Experts of a small language model: 8 experts in each of 11 layers.
Below are experts of layer 3 (counted from 0) of a mixture-of-experts language model. Rows are named router (the router's row for the expert), up (a neuron's input weights, with its number) and show model dimensions 192-255. Each number is 128 + 32 x the weight over its row's rms, rounded and kept within 0 to 255. Numbers have three digits each.
Before each expert's rows: "gets" lists some tokens that make up at least twice as much of what it gets as of all text. This comes from a sample of Wikipedia text that the model never trained on. Tokens count by the router's weight.

# expert 7
gets: " the", " of", " in", " to", " for", " on"
router:164127128156132122177070115119121135173161083146085162106140109123131137121166148134142111176078160097127115176065133159110091143098106090121121130147160120122101151093144132090106118125083093
up0:096102103152068142151120085172134105068145144162110134060135121141139130136147055173144128155130104109087070145160070158087159171120146154092150134163119128141155138126159115129185129126078137
up1:077124162110152145159088126113143152092095112152164169106115096067159139102171209151149150113104045140132108108119138235095111086137116090132173143117167163139153146102093101126161100098127150
up2:169199162151151129122175178089219150052095157147090149085116135135088141125035157100101166147108084062116199095125127150120116087081135039126059155097131140141118110170146110146118158170138174
up3:146117142175104062076145196147085124098138141070099132163142048127100108151084143159102054127137084183126171120200101138086113118108123122125102140134150125123215124139156075122112132140147128
up4:131129169110115083173107088075129094135099117176183148074082119088081115064119110099124087111126128197078118138097128196144098065180166058145145118168143197104095079126140220139118101121116151
up5:149142164126198123124107129117130145160157106085145133128103086143118122114080136134169157151127155170103115083121116139127162122111122128130202200086176134107181210080146108221131071128096149
up6:156175130212124098108145187113107139100146183088108095093117078077198144181077123173108093149115149141121202140124098129105105181150131073085159128162104128162196098123086111133126115138084139
up7:085088193133102127137105175120144180113081141095136136094129068108144095118079150118106112149111109144122120079132118164082102139031113034123137147155145150177118155108068173108157184118095183
up8:107142184125123078139204097115149136117133148112120145159111124106090170101098092201187166150112113103141142117111130130133136123134130125107103128165137202109130171079142124163161082122080125
up9:088117115110097170142105168198101153153100144160166160128107131164150133170115115158177181103134135092154080103123144161130124138171123094089120123187129150210139120086099171107136152120042201
up10:118066087136142183075126125165112073110110126174149113112096181152181173094124097128177114118111119104128111138170104137147059177108154093153144154156089143167132037122113132121124108179133153
up11:132091128143140145123161149131106136098132137178147117143128094110088144155113128185156095135114095089140115135136138104131121152099130140110151135100144131123169134160111174091133119130066151
up12:154094124138102140121108141187141150101136167145076121136115183160139084058110136168206113119119110052117111110137062148149148129042117067155136118091101190151147114150139110128127147163143167
up13:125107155119107122122154160099122100124141140104141124158086116113178141142101085113115126143137156094105099086119094116062123186119133132164152140146114080099133132098081125121150068078095185
up14:210103115096102086123167090168188189137131111109115140141073126132133163123165131056144082085190113107142114134154084147173132122119187132151155188110178100128101191151061141188137132106124121
up15:048120172171162156120092134170121133088145125136087169127106124155141153184099162156137160160134106130110182154122106145134123143109121097134124156146164165101150196098096138109118088158089135
up16:103141127146097114144133138141162149117147160144117141103109117163210127100139175155179128123116065122100174143154169183089139146058123125108180128095091150135124108119100168131162136163107158
up17:057142125115076089073158200130138124096146144148097137142098139169109167124140070108162165119096077131157116150204154137186068147154108071156139166179142138125177154129144123130099092076146100
up18:154164119094142144116185111173132160097050112126126135097136082162102071114140129186145116153127118105162138076127097100157146115129157064106105140115100179132137110131047183110098161107151158
up19:087127153126163063136159114145127112086138148141111137115136096154076001128150085171160102099112083114141131075136117176166104121111150141110181177135168132168143161183090116103129034186089130
up20:108144116136127111090103134092148102109082105075195147091098129156117161127157092073154126133148156086077199111099097183115062151126106116097122131141095112098092158060138104104140169131165156
up21:176131156121169128131166174138146123083130100093198148129129107139118141196106056158172126124111132138118133085133092140127159090068124145083121133130134169162134149142124107104161112087158153
up22:118118123152107097109216128115133104068101141141139142071143127113127136171080047161088021151104155161073112149160131160111131138064154105112137131146121139147166157121102067132153122132090122

# expert 4
gets: " ", " D", " K", " T", " H", " S"
router:161172157152131120129163063112167128104027145090129136145120161184114143110097106147121080152124126109094135132071092137113131159191118097124147127147095135210140094126115073143135126122140082
up0:174173109168098058125141094061092121161120079123139109139120152141144169087160194142126062151109169072072120129080130149180170159132080106093121150158133129122114166136105175174126114091102113
up1:102094155192135061147197120094190058123125152133160145116034062131079085091048116145162163112087061159096108126181075176134134090136165163161102195154117126068088103113084148125094118131081137
up2:134120147127060205040099136108082130148124159149106160149134154088144138169155134147185151157163145115123153109077075134110172115131088047154124121118132098189116204126177149121124042155111122
up3:165153132065123185119079128061118085120156135124136162099090106112151141074082112137104107106169088068139203138143133143144069098120135134124167163084129109134191157136080173160114177115121142
up4:168144115144128121120151130115163173181132153172110101078114137127128186083133174166180078132140107163129158093123113167094082136085098177126098163120131158091160179097089163096133110168118122
up5:184141068118110144138109110156121123134132138199189194177107099110082171129063167160128132142168070074115219122162150168135152055107158088112148169112119100129134200119149126110142162143139115
up6:135114084139105162116179140179149185113141175157138152169088155118151110119140173161072113145207137140092093131123176128122120147094136113145185125176154107200077172134120149182151150114179146
up7:123191125164124157120164116202117123142121071108059131130097131108165093109150150139197193103123078180109103118153089130153110203134150130176153119111150073157113217108128109126140093111099147
up8:166096157108120049093165146127173113126138119178086103113082118100129189098161157145139115064149158116168146109166123164169154140089145116132165133146111124119106136136142134156139137107102137
up9:097142109152130156119149114202092119101122083146126108128128091170071121139109139115180145128085100134065160098095129150096157100143100080151154128141118084152113115117133124163155114164175146
up10:145103080101143170150128108176165105147102149121136142157082130159117093159139181152113108097089126081122161066072104139162145132126172136094143111126147172114135136090091226112117145089098164
up11:199114091146097125067092138137071035166159133121078148127083101144099191090116140117183110169135118125089105140160140149149123120082071118093155131137172111119148066123128147127134124126126137
up12:127092137088051130167115131138164096187126145118167215169142175152225137138120180127092104081087129111144155107139134145088172139100155052106151141043180113121119188116108131187129129103146155
up13:168165104138146136086120095097095097158190094137135131067132138113132137114141127113221122157125174180075131143188104138167130095075151071062078115131107147140086124147134156122130185086124138
up14:142063123146100122093113155141107153099153115123140138187034153168133149091087143180168076117093140183097093139139106133126091132120163112151105127144109090143099173100128144173133144110100135
up15:173156121114109140122148130105186167190116119104186163092101114112151172137070102105140073086096063119121191118111135163123146133136130136117084142099146146036133189170144174133137133085144145
up16:119094080071124115181167091158113080104117146151143107110117165125096135063143099065183080085138091123134131123160165159135101108132135084130144130130127127157172175094166098166165115155095114
up17:156100120154070127170105160129105126135124164173175208149087169152119133106093148140147140127151130129118164123195130161119148135103161077168153165056177093122114101109105118122079158115149135
up18:160119158163055091127157132110108126113136157105157188172090115060103107136164170125180087090128104186034107120085149130087082160135136130123113133071187155155173174123095139112111131101117156
up19:157135165113140131090147181150156131166117094135115127134108121161136149100067167133098109166145105178092127042151099132152113153123096122129074133142174110142111133142142126153143156092099154
up20:094129097130174100130159140130163140140135080115098185135126098109157163148108135154138056052126107175065103132075112123107142106135193095141119195075139166162121096144118090103120083149113147
up21:192121151164127131087171166176076175135113177112102104176087098153139135113102145189097119158120147177084167090145133118111119120116165125141096094046113136189147121131102167130081091103105137
up22:162114120167113105098145161173103127084136091128079132069145138166146156119071145159219101141095081126074125099203127157175161154154117101095103153129188164181147080165113114117120155102148151

# expert 0
gets: ",", " and", " was", " is", " (", " also"
router:094130123099092121103138135103117089089150083231115134137103187114112087105116160126126126111152112171148144074111085151166182125112131128121135128169124123125192203124055100139123143139179110
up0:144187115161173118135137192183175094102117173111160192135098130152088144164119061121121137106107103125082164125087146132102064131140086162058167130126109152107022172106167089194086135124089127
up1:137105117102092139153106087165151136179144204159109137150057095161118152129117152125120104116064120141119143089118122160120102159088142124113211139103171064130126205179080120163146161130178143
up2:101076105173095136100118095158133171172104102133072117139100096128154164151098093081076131110136112169099125161133122113101080187112170136155102177141089104184092136120137118118080153120119097
up3:140100123132141113134114146107202208135155181197096143144078190133160130077167166097138156103162086131083116091121077103126124157119120108105166119089178112091133150164096134137079153135100165
up4:093109161117165146147148159104126105076102114168120131104097093180139137137160113147195127129122113121146044103078103098119074124091110088123128110164091155162090163143151124122099117093148157
up5:125128123134094159117186160116125146137167126077102134114066158108163134117068093116161157171146146158134116096113142099114146157096133107170078117109130148171135131111124164165064106159075128
up6:100075188154111144126165073070144134078076120181137140098127197084152135152120191139056102102124118079129155132117137138105125159129113085127137126118128087078138115128113114167141140097180144
up7:093131170123113152114147157109167113065152149154128134131104167095108152112145157159094109142114094172114105149066085161088107159087186172057151158124063097136137152117142173124173097092060152
up8:080145140149098116089124060065166115155143146172104180209111132140166036151138167153110139100151060080147147059122171121144151125111128110132169147157181147059158099153080090175099124089156136
up9:137129150190143141179145160137129129084164093103121107065121100152165107080132110177183079110151128137061052161146103173062145150086099133198138156164109147162130088133141170129133072130126123
up10:123120130155091153145097078104155122136122145176041114065103155140137093118155196099106138154122106076131164092151122159090088122065160125100168165119168071098108089069044118102094157102122200
up11:160120135150124121112196056117107074100104113209145154108095127125159135129152104124080151161128172131148096152174113132101105161125115102148131127088080122153098130119099124129103062121010177
up12:079128102157093098101135075108144116154171165147161152138119208153208119161088135177159141127135129141127116112144086119166130214131188134141166144154122149126197086149107128114092143104106139
up13:068055093153143152194180149161157132134103132143108190040105088102140097163100127097083117083144114109123144136191185132137153140111140159147155166116106181135129134086125144083102152119106128
up14:165183126135167079117190152136175137124135114117137133165123125131118147136039148155148109133124017070111146101136102134169145125110163084131115142100052165142135147181134176249202083141178110
up15:134103113143126131076198085105208073099071127140099151114100033121108102121097122108071107086142126106130084142179097144114129116095151121165172219127134082142122149104078120102107119111128137
up16:159095111084107122115177119074105155163158111091178200081109164141174154110145064153099152090045153101033170185149107140062126138176159136155173125092117165131156139149091139166117163149107114
up17:154121130169145147139101091167111112110123089114108116086090118104165117143110113130107130098160157157045146165145089173076074143134129114131187154150127072154061096076167156109125134131071142
up18:140157123142076120110137166092130091117075113127134145147125081134122142153032141116117116153157123054129100107140181191089084198116141114149086127132084106081058101169133118169084141158107139
up19:119056121136133129109168117186111137102119115135129180164123037137127115181127182158127135077146111170128085135150076135141135150181147131136172120069101179173095130181129103153152082115106129
up20:127098131131153132157135132155141108063058121128124141148125098135172124123118062117095129088134059143057147129184136189159132154122168141124036144148086131172098062137138128149105130030131110
up21:196100103202147132100148116123141099133116135119093158137144184112140145152143171142130125122110137073154122139156106144120129178157131101071135155143127061093163218141149159136130129124119130
up22:097184137143091107111139118106100148138139137173169096107072138084153126081133161167135105108158155159178108124170085154118133130150140160099176114083060107128146112154091104222069150141077152

# expert 1
gets: "\n", ".", " |", "==", ")", "==="
router:174177144142095086156075127051156116163134138085139147089114068098119167151126143120117154145120121130112084107130158121196094098152102129132057186131108123125129111162152126126072101088175155
up0:123097169184192131109129174119094097096130132081068205150092099196159137204087112126145116130128119156113102118132151150158127120108107124103083082146106162110109166094133108094132186153132137
up1:056162133108128062120116121192121131131137150108184151144115077093137121172129113141134076097126073165132176137131096143054183132152152133116146198092162120147153180115048137110134139124090112
up2:088146104117128152120151070176150115059123179151131103122128101146142054155158145170068115132100114103126134074071104162108116130142117079218131109145111173145112153160152137093138190157191143
up3:108103127134100183131103072195167123107113164134176172135110089100168164124105121144091086161083114077136141139145108138069150113123131134071128136113089133112024120110100143110083136153130132
up4:105074099103154119121102136143153103112133112111092131104150132104162114152064118129170107093180126153082131188197167129129148144102164099199167128099173124113118141163150114104136125093125136
up5:136100184127172163091108128184150092126118163129142139121125121155152149129130124187106092088144069138052120064134094167090069183105133121184136134123154164162125137211084136131192143080105178
up6:152156176116130126108093116077105111101060075169169135142153162150183120180065123121102081108136103107131137094134122130088162182159149035129181091096120109128179143126069131141126090093143184
up7:113139142164158109042060212139118072149106130142105187094089084076137088180117104155128100070172104140190096112125127112107141089154111124110146077109084142088067079131143142127115132095130172
up8:158124090100120154158175058107124144112123162130144128140107101105145115137109172146085116162091127102181080130097125150149206170124093045254120152156210130163124105133128112136115183132136118
up9:141113128143136162137088099118108078125175161147125157110117166164176133122153086166213128146063137140157106093107131155105152144103150151177130132116115131137164027132146173193086149177088150
up10:156123070107116131149122082156122146116128168094094168115086163105187139144119120145120128146078177093143113144133110123152120186094183116174124129154128086145081143101072115163148104070116149
up11:085122106141136129069128102180109113135116130111129113131122180120161113107079139097158097135124123093101107117128171166112099144105116068164159125081198130193118075124104143108147097081111159
up12:107099088163123158109135133085148068129104100155114132087109174134131123163101221073143092127149132114112118118118076150095081145174064097116174128139145129123086134135110125120124132182118128
up13:133156147134129083136201156150061155067210161143102112115104131121123146118099117157171113125082117114132137103135125146166108189124104098149110079118104193154071174164172135160154162088158136
up14:113112129105123174121100069233169160149172118130163147117117124136162130146147142169078090140167107170159124106157086175107150171128155162085115135123120135113104118186134170163159088116114132
up15:151133140136138093088129126165168141122088102143135168100088128163123131126084155110138093123125085109061171115148076196101149136101140064142160146110127103201096107094130137178126080095101170
up16:105116128193107051145142048171152073096164132096164166157140172121108175169152125157128091175139159097105125096153142117089101124137117144139167136114106115151134168153148114140158127083153170
up17:139057122108171168076145080153110138063065120167148134172137168152100163142064098134145115158111106164089093124111028107110147142094196144158168102184138165152081136100122113126130169147177141
up18:109107177146134092100109059116134137069108162144155148106105182104175097160177112113083078080195064109155114088083121134086184114108190125200120105138121145117181163143148118102146169132117166
up19:197168123119159131089138117171136116142122113132090162105078102087174209079120183105091152132171113132107158104173094142089101088092118100220095153131099086108098128125132138146140133037099160
up20:144127159134153142071076068120157140134029120100155160110121102162123135145080129174146036149131135112092144090119136151081066167073152036135120172100143149180133142124122115142141132091143175
up21:099127089076127076100217181109077154162113136145070104146078143094133132122112107133100124083149097114128134080156077170158208116098114129142114161157146189172115080134169102199130164013148210
up22:105168107143101051157109042155081157108131125169110122162131104094185142149189160110107095094148089162104114142085082127111120107093182085180147116126132155068130147167121154094108125099146132